config.yaml
n_layer: 11
experts_per_token: 1
moe_layers: [1, 2, 3, 4, 5, 6, 7, 8, 9, 10]
router_score: "softmax"
normalize_top_k: false
balance_loss: 0.000982
balance_bias: true
norm: "layernorm"
norm_eps: 1e-07
beta1: 0.95
train_tokens: 538100000
Below are experts of layer 7 (counted from 0) of a mixture-of-experts language model. Rows are named router (the router's row for the expert), gate (a neuron's input weights, with its number), up (a neuron's input weights, with its number), down (a neuron's output weights, with its number) and show model dimensions 192-255. Each number is 500 + 25 x the weight over its row's rms, rounded and kept within 0 to 999. Numbers have three digits each.
After each expert's rows: a language model's description of what the expert responds to; "gets" lists some tokens that make up at least twice as much of what it gets as of all text. This comes from a sample of Wikipedia text that the model never trained on. Tokens count by the router's weight.

# expert 10
router:513542513466462445499475520539512505496533525457506500553490509501511488497470512479457515485515513495516476521505492517476539520496486520507507488506529431486484551502461493494489483459494440
gate0:466476502510530476506455463529512513521528487551499479518543490489461478508491489493472516487463502469487497534512504515554465550516531464521505478536504516483512503467492518436498523506474498
up0:494488516463507524472509526488527498512498513464476548489509504451494489547497494482509484467501513513447528498459462509508493488494512513526420492477511479468488504521504509465541501511496529
down0:471525562478477483519454509491483475482471495490498526462454467525438508485487514534512539492495473461506534506484486556495531522488457482485498511482470487498485488493516543467552489469496476
gate1:475494494492506503521539463497543537474509487482490499456462527463481491529488494531515545579517535518482512559525512485502498487512527432537508494497459489489505515480532485532457486507526515
up1:541493480490514531543535563500487541473507535501510524510485510501490533478525526494545554454482472494547520481488520490481529535490479517535492530492452476480519510489498475471506507507518536
down1:515493511478497519483492498510524511487513538534489484484474488509483493477526517507513499499506518493543483451476514491514459482499524501521514569490521472528524469515519499470504521491485532
gate2:509461479485502520455504539477515502508518488496521455524534513510480506489503491505494480469516460482559539483491497528464479482564532529501494532528515514496519550478508463486551494477494458
up2:465460526499482497521479507486498489494460483522522482510492467496508493524481518522436507500506525499509535478523511516533496517501478473497534496524463518500502482491504471527508534505489504
down2:479497480471482546529493496478506483489508482519505492500471453467504509540494491522516487541565502472514518515507485500502507486483479507498473518510486499509483469542474505484505489485529477
gate3:513490488494483503502502478510490552437511459457494469470533450492481479477548500500515534488488520490511530468484486529524539486482493521499484489516509497492512509503490494492534510452537513
up3:459484508529516489486521454504505494521497515529508506516485499493505508496505536526494441488513505537527435552526508500513510433512495532509545515500523480536455525491507488483490483531515524
down3:444526461496490498473526486510485492531482511506509481459504453521476509443422488494499542520494482488498485540536509522450469482516456478471491482530491495460469528497523489520460463529485502
Description: Census and statistics
gets: " |", " ", " 0", " population", ")", " age"

# expert 2
router:529510512491484510524509502473546453539477485536479520495503530454525489490503560540505490506525554484533563479511531450529494530452553499458501503515485528503475508469541468540536530494493512
gate0:485478495499540524461486487488471521453497487523523521486468499566509527484540515501482516524506520460487478503491518503498519561501546476509503524476452542480497491521490479514521500485460480
up0:462501562493525512476486527515473463489502501486560507465483503475486481514464486468450507567527475501493503486501527521493509456494513489507467467493483508502516480493513459557483459511495503
down0:484498517496485481528540476483486531516499493446512486488548474521457504483503455516493511561500516488521503503498535475470521490495522478471561490480521557519467509534514501475495525506519484
gate1:511509521504524445519509517531488458470484433510497552462491501510498484503551492457485458498515530522490516519488529499492517519452476577550489483505517497496487519505514488472495500542471523
up1:537511491499473463469531481472464525496459556482536529518523486513484505521477526490509487513484468497420479505490482470535488530481506473485473452497461473479469491492490499495486500511500462
down1:530521456465489529536496483467509486482488543472489506527474488538466535532505468469487534557524541473451487501523483533498492493469519478528514492523514484500505472516526534572471512501535512
gate2:504521512514504520487507506485491497530495500509443468534494476488480484492462480457462465492477506531508529511509488502506478502527467508517513476516496495530476465495491511518521529438541504
up2:500483500513519476509512506491519545497506480496483485481457510498551506521459538495496492500451518523474530512493512458484454488482530504525494512529517470530531487520511534531490520500528496
down2:530519501499498496563493482483507534477502537490535472498470516497529482477498499506502477527509554493545512524541471494470478522508479484498512474478513485511486509508504533495476562494498517
gate3:494540507504509525491501509492509486525491484465493501565499465524483480447462551489562499482491548488515482494503500513529482481459457513510484484447502492464533503492493506491493491472492491
up3:522491493471478521478475496494547485496481531477559516482519502535465497532537525517522514494507499453500506531517505526468516416518477480517483527483517522524472468498487470476506442506484499
down3:481536517490476504505486542469503500519511516490474496475462468504496551488507504482459513537502501467484508499482510462500487519531463533497513558551539498478517509496508533483526525483443469
Description: Auxiliaries and participles
gets: " was", " is", " were", " be", " are", " been"

# expert 11
router:488553470531520524506472495478513530453519486470474485501529476533525470512494505496547532514475485517517487510543470490531509505504497471469495559485490518538533499491486551530489508486533486
gate0:513499523486518485469532486488526470448471526476512519503478495480431492544547513543509505500449520494475529544492510499469501527493478513543503506502494506497502506526522514454546471502486484
up0:507503488510463471486515504506496522467555521503482538520467508495494481484557490531515500469511535485454510524482508528441469469479485512492474489557510512495510505480549485469473490460529468
down0:526514476476488520500471530509516475468468468517439509506540482475510497496502449464478466518468460508530515536469518475562468511473502559475440512519518514486525500495517510500486485482507502
gate1:476511467475532480510504538546510497483500507512532481502492529492514432494455493510473485475470457437496531522495520541501476485530498552518512507498498518469529502496536488513498509510529501
up1:498502485500467542526465479465534521498486472511545516475513536512521492490472530529448563446487497496497558544492516478496507481555513515479498509469449511525484463505475538473519447481483509
down1:489535482498492529533558504492510558510507490491514464513530452488438496525518516503460481485506485515492479517532471511493474533511508551492505563496503476493511525493483541480508529453531536
gate2:526490492521520503497467523486543547465504488464484547512498515497533513499501436500462525487488500522501476458550521483505497503522498483550458454513518494512497526498479461537496491507531484
up2:471515488504524489504534448474488507537485493475517470518475514524460508503515532516496488537483476496483513507497476513496511480478560500529490494479466551465545481513483562484515502521551545
down2:485485492549486506517540484462474550540479491548478514496505487465515480466490542490507457450538503523502575507487500474478456455524509505526465492541510542524499478492518547487483481491517508
gate3:468508493506505535491528496482499443477507451479496452468509492487493525502506489498550554508509527475458483554525458484518515506489476472508505567469505459564532448499516465508512497500480474
up3:488484503473450533472500473538487484509507467478558509491505509512531489507462502476539511515488497518473509463526511448495483527471475560490536528490522551524477485535520507491492527492503533
down3:492515487504440501473510491533521466520536502457524469507477496489467528488514492503518509541511538515474434520484490509504472438477502488517468455508546525490463507532513466544541502475527469
Description: Clause connectors
gets: " that", " which", " after", " when", " but", " where"

# expert 1
router:480488533544494509478499498508505458487505475504530458532517525494446484506489502527501533477508476512551497459491485499520516500536540496472521459518469517446512445513538503493501490489460505
gate0:450450466520531469477524460538510501517506501467569482566512479477533508500485531454504475508444493516505498490439466506513498490528507520495545502504468487484522488530512493524508500493498472
up0:482523521536525517522495454481495504397491475476490510520518473499499509554497439473460546528512480511542484503488510531464503476532533534497478498464537482480500517497517468492472513488463508
down0:531511470472518519507500522469518473550532504489484461519506510509546511500547519465494495462543487507498516504519458504461493531525487477478462458490484466510501525513501491480495468468514469
gate1:529481486460489475529485516475502491518519509516482492507501478536493455514466501518485505498502491468521480521465511530488543523507513506526511520559502498469472480459558493466484515508520518
up1:497472470538510492523557482495480501515487484495522512554493500470493512483512516518509466514525522520474473555479483526511477487492522504471499512489525490437528520539497477482492545475485498
down1:542490519531514476498499468509515505434459496537537498498516498469518461526484472511557477535505487518502524493552523429468521486516504542509502532480522435560525521474490526520512518523528510
gate2:509468512473528470495494474503499488514531510505461505500460485525486534515544536495490535512512488487513492480486490492529497502481515550530489475523503496485457474549511528488514507457488474
up2:470525462503533466487473450522533559498491506550516499478494533518516435482501484499522456487519506484548489481507553486496554488470500522510515496511473473462500530475502531516519499497538509
down2:481457491481467462425476498469488478491517502494525505517497499486454508438545470523521469525512543482524521513498553501530525463503490541493512528504485515510488534488581463461499473500530494
gate3:444464533485546504468572504468511467458515520523522482484514499495465493495451509472490464491465483482493512504525550526458491517481506478487492500439473540485475484518481510490529480530516478
up3:544497493493467499487501486465556485526491520498479473489520520507529495512461507505497484520482505478506512503477491500502491483506493506497501508534504497501488529455519544473488506506524517
down3:483520491484509508484510461510478477518513472478440493482474508520502480498528536513495514506516538497524487519497532508538471499497507456539497509521460447463517478504514466538492518508478488
Description: Mid-word syllable pieces
gets: "a", "e", "i", "o", "ia", "in"

# expert 7
router:495513530519509498461488481539459487497486482475497490518500506515471475508500483477491460494480495507461500487498481484527511519502505510491477438482536519506433515461488471542510486502492551
gate0:481520495524517551515499529520552521493502553500451521511532471484507471506532466506508485477466536481482519511500506541511469508471536478505547457461541495533477535512522478491459457499481516
up0:507492478532460512521490506473506482531501507511547493498473508519480474536452553495459474514466479447463478498506488500522518518472508485475502511548471495513523511509559495492500555471525471
down0:464501518502493462526520510505504505515506524492490510490497493487497471523502537500532493498482518497515477498542498527504497554508501496498504542481511482497548521512535469532505492540531493
gate1:501507479466489488517512521507516518510522507506478492487525453506502464472497479517507485496467479498521491529520522521483462484509502521514508474543455481540497471525520478534495460508537464
up1:501485491514492504523486508513504462525499507517494511463529493518491487497473500447460484492533473528495513500461468489488500459537533456501495490552501517475508470490499464510522487528491520
down1:513515509461452490474515488523482530496474519520537470463450493508514519478523527511527508470505458494490480519530476498548516513531491524562471496496512485486473508504541511488482476493514501
gate2:509530519520521475527487501481503496484485546507487510515491558526483539463500526480504523482469501469540482514455480487487512491500480476484492491530501488526499478508475484517510477476529510
up2:458504521514509533450498471478511525506477487523519497489508492561526482479481483509491526444503509524494516498504488489465490531503543546489508469514499439482470445514488480521483475523464451
down2:501458475472531491499504472525527501543504510456552499485464487532532503474527490460512473504492508474524499498454465515505486491502498512509472515529507475524453546514481498516481490534490476
gate3:479515503491531513501475523525474489489538495505560513495481503512478468547507504503476476474517500493492507501493442430472511405470409533501512520488474482498490547496521532486498508519474484
up3:515502496477560581503490493504470537538511470506509509460549461489489547495518528529474486566519507525509471508538487559515468492474464491482536508511521487493504499502534469542466489523538529
down3:464522508534465531501463512476525519510517504490496508468507510496507485525514520494489449528523491507517556485510464502514475520533467467503523501567500494507509483456485501512496450495503562
Description: Infobox and tracklist values
gets: "-", "\"", ")", " km", ";", " 4"

# expert 13
router:511513480512548522495501483472438506443471469499495515500490457493462498497503516490519454513479468496483542522510532470492511520533505516552506500491502509470492481492529507533496487532495535
gate0:470494488470501489503498504484522462525526551489499525536502516465466532507477493487498495470513504505494480531534522531493532507519512515458468504498517474516526478527483539507476456481519507
up0:457474503455525508426493558524496482493524502517552492475486525523472506532525458521555473539458542469496528492491471497484459485508457463510514514499507499501494491504485544545502444512468514
down0:487533530509529513469534521523547526514485482549491481520493511511545491521504504515504517476464468503542476481515498490549447517453524497497512496484457501504488494444495477485499498455511513
gate1:512491500510495501498539500520517474474502514474489523461528499515504509531495455495508507530516474479500483482536508501472482516467506529502473512498502498520494520461508513496501387518451477
up1:536509515556512484475495500488495500488524489473510500525477457505470521517472478446472456477460541517476507484480503508488550493491506523527516489460547511474492485517497443489506531470506509
down1:480498471557534492496501485518521516468508473555542532541490473485486502495472546475537489490522489554503463513536522492555525500450504487438516516503480532488504482492449455515461540490543539
gate2:442479480452498503542531474516515521471500532454509478476475458454515520526524493508537483513487504495509535479491459521495467519536482534509490489477546493532429548572491494502512477531531461
up2:467522536522527501458489488493491483500534474522517568504456495496459492547447502521510507503514494503464479472528436473500505480528474474466505524505509533509516500514479529487523497497443522
down2:514501489525505536480488537481515468501542541477545517493487492475443477515488531502513466555489509493505457489522507494499500526470522486540512511521442483468461481495504499536509514485490436
gate3:519490492536565489497484552524493504520544448434533512494516483458541469511431543510467457512466488462471524507524504498536491493513486520502503539469486527525484465488514509529470540502562499
up3:521513509488493529508538456532481439498461546488471497526538492476446547502486511491501487455489525528514485506528470503479499507474453495482483458518473486489504462471513486492501486493468518
down3:493489499487535526502465507480532496456482468535503525491495443458492563514497497529499556483536489539491530557489526514537473534522528475509508528511472481530507499462507491487510507486484484
Description: Determiners and possessives
gets: " the", " a", " The", " his", "The", " an"

# expert 12
router:498467482491435466534559496507545476496509503499486472480534509494474526498529480494541512524468508530485464501485550498497464503448444549501504496486487490513524487510489482476496489496494485
gate0:461496528524486509439539521480489514515530494466506505498502541514476490473495540494527521479489496510490496471492426500455511498497518516461472528494461529461496497481526441479501500490464413
up0:527512507468565502534463543508518540504501514512471527504517499505498459513484477481463547532518495490499511503529480488467483497517506515526527498471527457542510501475494484460467515496444525
down0:505522502501497511498499509507537517512516470562468479475480479481470457560521521491495489509468490528473544495492498507521463493497502502526519451466473499504524508568509531488520510479536507
gate1:544507481498518518489511508515481541498485505497532517485465515517491496558500523498461485496493498526498516491536498497475485508498475471536480516519462500526506488522492508494486459524494524
up1:482536491487518473470490562488513492544505539453455507519495515523504525513496466489522493486515443487504487496492464523535529509508507520507458469472492472497535504506514510503522474509513495
down1:530459528500496514507501514518491546482493531480506534523516507547524479512519492495501520489496488462514524486524515496477530481495461454517492459494543491491534506500506539558513474499508519
gate2:513523452512542511501486496498500532528495570470504487478529478483460424497457505468509480444489448529458476542440494488518479557550480481532553515527465490485518525454511461464507504518524535
up2:493536491464504493474491493467544490499508502478468511518531479436512502504476494484418524510487518491518462524487536550505485503493500471570538503497513500496506521481494481479505470518509541
down2:529496527474473515499497487475479489503497488471520495495506438485531466458476472452516537494552467531526490541507481494525497500521517493521484496513527512505498495517469486541466508465495493
gate3:486481474531488468514509471496523494517470452507506532507473517523490503505464496497482517542486523521455521552486537496458468538544491477523532457490541498527459499502549461471517504498516497
up3:486479441494507482434515482508500533473492506498523513484479485483518521499484494520525473491472512527487510501513521497443474496480506492523519500519550494479493525492504521453500483552494508
down3:505521441472467462495498498520546528491457501509467499483546462538521477509498505519444521526515553498503469465516477474487529496493508475518487481512470507494483501508501486491473464525499497
Description: Infinitive to
gets: " to", " of", " for", " and", " by", " would"

# expert 5
router:506448504498519511516486481518520512551486520560545492453490523543523442495470491497506529529557486519534506490499499493461487496528526497522495511528474500485516506530493466512510526490487471
gate0:462489513468511527447504471524494526544525502501490490449500455450489508488436489486527488516485487447474526517482461493496488470525493524499488484487504514508454457502466481479513477472482528
up0:491453481531503513510538563490503489517492450498529464507502503501485501506500512523509471522465514485462516523515477518503488524487476462514530492522495506483495462501526472466498521494541517
down0:470463507521502494508471543520502471504504508490533504500495510537567516488514503516465488462542517505481495488510481560505487520516553534504538557457457506575490499483525477510499453493523531
gate1:461459517486455473481465474502498553492502496541479542479521498423507483531477494496488504494526499483526514537513490469501491513523479489513501533517510549511517502525497469510452477517495511
up1:520498508476501478496470509509500492456520485493496480466475518489504520524483472520506524521500464508474465528499476521492491519520509469468523503477524494513485520465497513481462510470490479
down1:509483521515523514484521532514516519476517513450466494508589484522454502497485540482486499476488535485511527480528532486521494488487506521492457492552512499502484518471482514429473514484489515
gate2:490526509519516464532516527509509481481522523481469505478483498485533549507510549522499531522452564534468492504534492481474468503450507462494508493491472504500520539496443471505501470486473542
up2:459490528497479509536507543496489447523505513488471517504471525509513507501525502496482487529495547504497475516530469532520490497450521508489489515460505504516515527462492480519528524453487489
down2:522496486471501554518526504471504490562456510486521518535475505477511457506506513519466523538502484492476482502505494494541505475487528508489434475477486500452528511508458475486520499451521458
gate3:486495500474506455459519462469472493450493508521542487516462511525474470496480549513492491508533510528552503496499523491515508487497475510484503515467505504506516537521526462478458507474546479
up3:501486519447495482491483504504536526486457501527509505492527483496497511473500513503476556479525515489524508458513532476489510500489477498509528512546460471527507439530522493477449502507497468
down3:521493508497446519476515495510506478506506521507472521504500501518488501550501483503501505483509502502554525472483466490473487490462474490512462455513450478503530505503522489512522484530509487
Description: Colour and material words
gets: "-", " ", " with", " and", "ed", " two"

# expert 15
router:496528471465469538507516467546523508519496511514489501505457525551539520541520477446479506463472497529528460455478448505514501513462496468498459510502470540508469511482490512513479525482513518
gate0:502511519495491490476526490501512495507496485512500514508475538508503534490493528496465508536498500471523507474510529510498520543496485492501506505458498527490505514502477478539466484496511498
up0:527527454464499526511544464496511472471477460510475491533517475464547507439511479528477479520477519540530472500492532503490492477474490520466505457439552507462515554483467497535500502479530500
down0:522515536539514483500556516529492503532504522559501517499465466544488549444506490505503471508496476476469484530445479492482467488482435526509521501506513460516491495530502496500519460528547487
gate1:510518547529537525504474510500512463516506485524483514485530525510530500502499476482523496522502505480476516542485527513511467489482492511507503507483515548490485503474476492516485500517479532
up1:530518546503486492498491526457519465491511442508475499488504509507479506469495523488504540526489503534489491506517503487455461522474482496463542525494435462547459466489490520527490493526477498
down1:514513479511523512531503515477540513521515462538532480439466517525464499452527469496531476544495509547493506527495455471469501513533511500507510490497506507487540524533457520484466497513540489
gate2:506486484518535497472459490511488483491510530493488490505446485495524471519489522484504502488532463478485466504503507506506483460558482469475507479547545475493481531527499469450483491515504515
up2:497514449517540472472516531457535469476488481465507491526537507529484492505516511503454506479509510543526491508552491509466517520488521512516501530520542521525516563518479546497493540502510569
down2:480470497532502472495521540472535490524478513475473515509484465483493522508504465468507516462492508514462538495444479518491527490489470481468463498527537463490463491497523513495483497502489524
gate3:485481495482496475485511500514540472492474505499491479461502481506487528493497507532499481489524544507525520480462501509529489512522500459521512505434492503503519521539511494511470521477479497
up3:476505544498532517504501492513506563521547500479507528549517535510489500495530531507505469468502478468508496497525504441526469464492497483500489510520544458506503472516448520501525496487509537
down3:447491532549492564443514535548517488490484515506504494523526502470541506409534493453530536475532500457454515502499461545515518531449461516503552493458510535494486523490487525485506471488487533
Description: Infobox separators
gets: ".", " /", " (", "-", " by", " 1"

# expert 3
router:493476486449528489524487510488484511493521508535484531471545489515499529518467469470509488484481470523519514548561477479512510437507490472495461519484509490485508525504505523467499511483483529
gate0:514512463487508539485519491531513472514484521479496456466486500529521519511494504537494501510492557526565504506479529501490504519483502504499487522518460483530470518495515489493490505503462461
up0:459523521506445479515481485460483516506488457484516509493480488483485467500515495544510518480512492482501501502500491451548502485523527484533471535510500560486513466557514485496480515527506519
down0:510474532495506513476445480504510478495504474508476512494465509501544520513478455542500511486473473533492479528522497494491527474477510476484520494513514515511501492476512521504546465514494486
gate1:479473517504495464478545525486510499509540464507540560508483441511495470535547507480489482541555496475481485467514498516502422501498536466467503501495541511535496472517500470540508456494528491
up1:543528473493516496479466522452508527481500535493493502514461496469512542478431485496508486494487486490560531558498505492483487513521461521554504515447479473484503525493543545473539502520489510
down1:522462550467511535546499454485551487519501480503475473496531496497541502462466498493507524507507457489481514528484487505465504550510509495536522509498470534490502507488506477514495475515481491
gate2:510523566495540542491497486458513535472513472492553488493503498521503451490506497488476480519495498483449515515489479490505454512534488535481541540529472448474490475452509528537503521449543481
up2:441501462499500471493495466550498517522460500474513541508461501483511485514499465539511476582502505545496461473513516534519521481515468487518521459483530509460495499517506446476477461476447470
down2:511524461523513530479507497515497480519509490502530528506495487506491473469530440483463476507521513513481496512471513497519493493515537504458513495533504517427517484487530479490493522516522467
gate3:518499514485498518449508512515506494502456559489461534495509492500497521485532492499532523500492506472508496490462513471477504504472577525491517456490502482444510529536476465507550500492459474
up3:502498483485469485499463492496510495452480464495527538490479518524480478511560539520524518517475488473496515459499497487478462496497472512497471552520471540537522446537501541519514479483475501
down3:477530498533529496517517484464576495483480484486476514463481472469512484549486521440493544530515457478484478486531501476523494536473497522493540461489496534472502480503463486474508479486514490
Description: Line breaks
gets: "\n", "    ", "Ca"

# expert 4
router:498473517518474498464527477512492529525482465514488508476492493435476516483491525529493489529498515502490534518463547550502476473506471460511492526514492512510499440528543510526491467508528531
gate0:503497529564490501515509496499523504528511459532455511514497536496495540489457492471547529497493507531468519547490478473501540511482511469468499482538535479516515489486535522479526522528488471
up0:492485501483512491498492502486494490509508494504549466492472547475433515518524541499482473483485521493517530443494523517525491483521476481507542500535516524537546490503470550504513502444517537
down0:529451469485498493472492498529488499547493507495557496503487487472483476506504517492424507494518547480468546514462530527511453472503484460484489506452510561510495499545471501507496477485516487
gate1:496490521461544502461533492449488525451495514457505513489521487499492508522547501526503512500456521440455479486474480495499553481506534537488501517546520474511507505512476503476489496557494512
up1:482471506570524469494478540511541493528511492483464485501528517503524460448469502483492457487491461538497532497522514478484487534492441491502506459454479466535499474527533506519492484501521460
down1:490485505449491481519532457513497504547527496476473538556509493502522470501495498494526493452460495505516485497502464495523512548507454464550520495469504484515552491542496507450508482477488532
gate2:463509527489515496506479530491521491483469491512500480481490491433501511513477497473474492477498520478522482482510504474476480525457452511483511457524518480466558473513526493500502531531527471
up2:478497461512484493530481513490504527506500452489521581527518481450489463441528524514523502492475522506513531513472557526534475499470469502455486497477469454551482497479507530528519478441468508
down2:468507504478469520518448494533541466505479531505484525479506473482493493522520493529522492486495534481485487463476510487514531482479527523497499544519480509495514460480499499525538496519516509
gate3:484501472495551502495496510498481480498509488514506533527487505542498503503523497498431540519478472511505500501506522540503473491514454475537528531452492496529516541442492547500527528481458512
up3:551445482473514520512522462499488541531517543486503502515524491484477545498484524508533479490524514456569492494531502498524530515530559521500499546518525457491483506526485525515532481524499492
down3:487522504472564524514514533486533528492491477524475536513482474456523493499550521496477500512501518529495508572470492510502492522550535527464446486502497480462482515482485463522493526511501508
Description: Opening quotes and punctuation
gets: " \"", ",", " (", ".", ":", "\""

# expert 8
router:458467515487465480468519540501472498483462509515502510486452510515500506499539489524473478538502525418483487489500495514506468494490529495497475502529505535511520474531474505486488509544532494
gate0:536473486493521539464482473503513512506509505489500503485490553494495493492482520481521511512479520489489511498468488510524511472519493465537467471521483499468453512478504453480493494509513461
up0:483498474488510520487507505449518472492508496476509433438499501428486507511520493541491516533532530482484508521466514502535494486501526518461488520529555489454492493498521525454472513470476547
down0:473470523534506502537493498505493530472507526489505505487510469493511508528473508450469522489458488501518462513495515511514559487485500497506524487464501488544504504519523553513496553496530492
gate1:496538517478484483481551505491526499487492505535469511485503499518511519556525487544526538461491501526480469502528447486448494534512493539546483490453455523554568511456499490479509472518499529
up1:558494492432452512479508488477514503501504530483538509480478495478514518525492534475489540489500530462505522571499564508523552483494480516478494513519518481480476473466496474559571512524461509
down1:467471466502488494507487457514474515507516471498439509471503510451512469533492523530518495505524486492540462466481485469515478519512521447477568535486507499464500458515476486515533533468546484
gate2:461540506500505497537481511515495463497521523506473465451504518474555484494447531537477518479512473479530480495521538514508523509508537519488486563518508526500528503516484539469517509486463483
up2:487524522508497508485504505469485490502497466516502512503532517474570539549468544505491532485502534501488517536489490470536468492491474500505524460508546513490523514446474490553477533522508512
down2:489497455482523480510530490513468489476476504519479492488529541487520494510552477511530539511456492530529508508507527502534475456562490492513549493499501502490459495489491488504491499529501530
gate3:493521458454471480473490482527503498480476515505533511449512512523493478485508515481473493482555492452547495451507499510486516519533475527509475486465469507509523545505512535435477479479502472
up3:489494566527521508494432506491510512474500511452521488521531471491546489502480455460491486483500506500462485485454454508490460505519515502501558476495496494475489488478500466528478503517471487
down3:523547450492453521495526539456495515537538522504500491489544504479505472536484486502517501474499477480520524530537540502471488502523499463488467550506472482474482503470448542516486478526499517
Description: Table and list separators
gets: " |", ":", ";", "|", " -", " –"

# expert 9
router:527462492545517502484482514476494527508537482470510494453543487476472524498532521504512509463510527502460478498457535537450515509478522538525521484483529479512497518477502499468503531506530514
gate0:569529505501517516448503501497524479462565515469522546549474533502493498486501459465495468540441510502464519470474458490485535458485522505510494499530515528516497466504473488470557491513484493
up0:533509558485531513495495561508499486476470501517532513538475509518483474482526563455515494500490463480485474496493521472498534506516466499488480527479471481485456496500493518533508529493497454
down0:498465464510515476523488546480529484472497521528487460526519541479479496508516484488492485521507545519483499508500501530498478499517505555477510489505487494521500541482479527504535522506444507
gate1:513469529512513498528512540501510531500562466498501477533530483492498529508495461542492522486485522540497536472495497508536486482542474480511493509457477511474485514497540491510466485499533462
up1:497502486478490403511494509489507509542497486576463510512500456493482500489477473482495452487519524516458477471542527531504497486514517465532484498491529515468467483529495506510503475501515495
down1:463474488478465497504546526481452516469545490508441491501532464490460507562483491468469452490448525484537545487524498496469531509496472509494506485459492474470491532510515475532491506486479489
gate2:480531487540520488475479509482497513521499481515514488443541499513439492446536466514490478476483524539457485529501428495533484531495507501486513518516501489479510517484465443452515534553481513
up2:517515544536474430483464503461476523560515500489509492481503510494432505469522520469490472522453496491488531478514479496552481479488480516508545514509484535502501524491470491488527488508498453
down2:543510522528493490488480480494474457527439542495499468491517496469518480489556511511498462518434513488517516484535477457483486474524489530466466512517536476508512537507522530478511493448501539
gate3:502502497474463495544495503477493487514505521511491491522469534484521474468501501541476518492520522508474471500465549506494472504479501479498563510466510510520457494528524526478532540531481502
up3:464494503505492508480482549505492491504505499544462549496523508488500488494492524508471524477486483529471475493522496511491442462426520484520474486487510536478503525514525486534457489501442481
down3:528496498487444500476458510527491495493500447504526521511530510523513500520472471489506487505521467516502530506508490482531443479526473511503513519484532492541502481489472474514471504485492508
Description: Capital letters in names
gets: "S", "d", "N", "B", "D", "C"